config.yaml
n_layer: 14
d_model: 256
n_experts: 48
experts_per_token: 2
d_expert: 144
d_shared_expert: 128
activation: "squared_silu"
moe_layers: [0, 1, 2, 3, 4, 5, 6, 7, 8, 9, 10, 11, 12, 13]
router_score: "softmax"
normalize_top_k: true
routed_scale: 1.5
balance_loss: 0.00724
balance_bias: false
router_z_loss: 0.001
init_std_router: 0.0319
lr_router: 0.00131
vocab_size: 8192
norm: "rmsnorm"
norm_eps: 1e-06
tie_embeddings: "early"
optimizer: "adamw"
lr: 0.00182
beta1: 0.9
beta2: 0.99
batch_tokens: 65536
seq_len: 1024
train_tokens: 363200000
steps: 5542
dataset: "wikipedia_en"
Below are experts of layer 2 (counted from 0) of a mixture-of-experts language model. Rows are named up (a neuron's input weights, with its number) and show model dimensions 0-255. Each number is 500 + 25 x the weight over its row's rms, rounded and kept within 0 to 999. Numbers have three digits each.
Before each expert's rows: a language model's description of what the expert responds to. This comes from a sample of Wikipedia text that the model never trained on.

# expert 23
The word as between actor and role in cast lists, plus in, at, for, and table pipes after names.
up2:477482484490489470513463496485497481514511525444498521527485491514503500525463532504454446512502502497514516521525469468472471511455494516427467491532525529502496482497515511525511472501491546515476542488497515501492486474481477496505500529528470521488494523457485534486482509483479481498487510510528533522474537503538443546439502533503545424488503498493494457454536490544509477496481534521477492539510542513474484518526493480496438462495511490499510510502497533482545491499509475544496497497508468471467501507518454443525465491559485460532477471483463496502510468504475496501493494489547503515504485486530529490525520490547494493479504490489514466472490482487501500509532519481526508497526480513526527483501522547498506513490465537538464464487531488548482505504460516

# expert 28
Single capital letters and short word starts such as S, M, R, re, and inner pieces like ym in gymnastics, often before digits.
up0:517478542517483493475484524500494487513497522512561528469506505533482499498505506500460460458535532523461520512487470537421462524462491531452517485510507541496479497488527502500495485507501496476504506494526519469483498497503518531495527515501472501515476493465461564467526486530500476528539520479528511510472485481533479535466509504498526469479463491472487480503506504491486528517500504503459506498489489494508504460500528458505460493559514471452528514482547500477490488471461492529519498469505493479507486506499493499471458497421522498530514538530454510474497446483498494528504505517515506480458465518526553463550485481476508493466496508486510494494484505485495505471506517539600509488497471526492496532496527505470461496497506523497507468531504479514450478467497495

# expert 34
The article a after is, as, with, plus quantifiers like many, another, rest, and surname or name pieces like Singleton, Murray.
up0:499518446476491542496510530475522487526516544486496493473485514511509446546459514497504497510476487458469487544493498461488470464499493474489472514519491494499462521512528487487496488499559505517465525498487439438555487480500481521512504511531477493500494473458489477480494487518504468511521508512495477486495499504506469518532512436497516509461518478504496502488518491515542483501499509520485473482570493500485479487499516479523519493524559505481541495482474480477538476470514482528506515509486474529466508498522523500464496471540493478536471518557475518427515521491505463469490508518485494498485515538560548470528499502476508516468473468502528475483507442487483514487498495488542495512486443487528541527532528540488512479487488504514476475502510486482504437457489470

# expert 14
First piece of a split word, often a capital letter or syllable starting a name, like Cle, St, comp, imp.
up0:500498495499473515452502504515501480515492487501562512465493499479482469477555457517477457494473514516526496485480507506491480541502474536488510508526544523512487498476503450528515502409497491450483496498510532486486487525508500498505535529528499528499488490471499519533542510535501484518493465518540489496512505516498552509483521524540504511439514522506522484485470482484489496458469544523474522527499497517482499525511481484522506518467505462511450509445511530505480497501493505544576498503487520499530511448485457475521453502439506479523512490503516498540491507547508518482506521507532500519493487512497464490534503484529505493522508507512515465478508532509514471527527513565520480470512534535482476483483472510501478480495515511475444504555551540511449510502523512

# expert 3
Digits inside four-digit years such as 1960 or 2008, plus country, city and nationality words like Ireland, Japanese, London.
up0:512497470539467524476478555471460469512505539474486541546534517491486480502509503464468477490486469508458507505489542509523455509425491510475488465566520499530512520476463469510512507505536532505435529472516478491540536512446512502482541528502460500515530456468489541491496462504500503508490511486547503511509508520500483559513501537476504506469527488499485467533528515506509462465501477544496474524549481527467515503524486546544518466503528527500492497475501519503512474473541478510502493565476512517505516515540502498466506475503492471500466506493479514503490526518501500521484489540533535484511519483543511487503513519542522525510504492509460490451469503471491486522549530518525522482481484514509512509491505550512508483496525499522475494482524493538474486500476503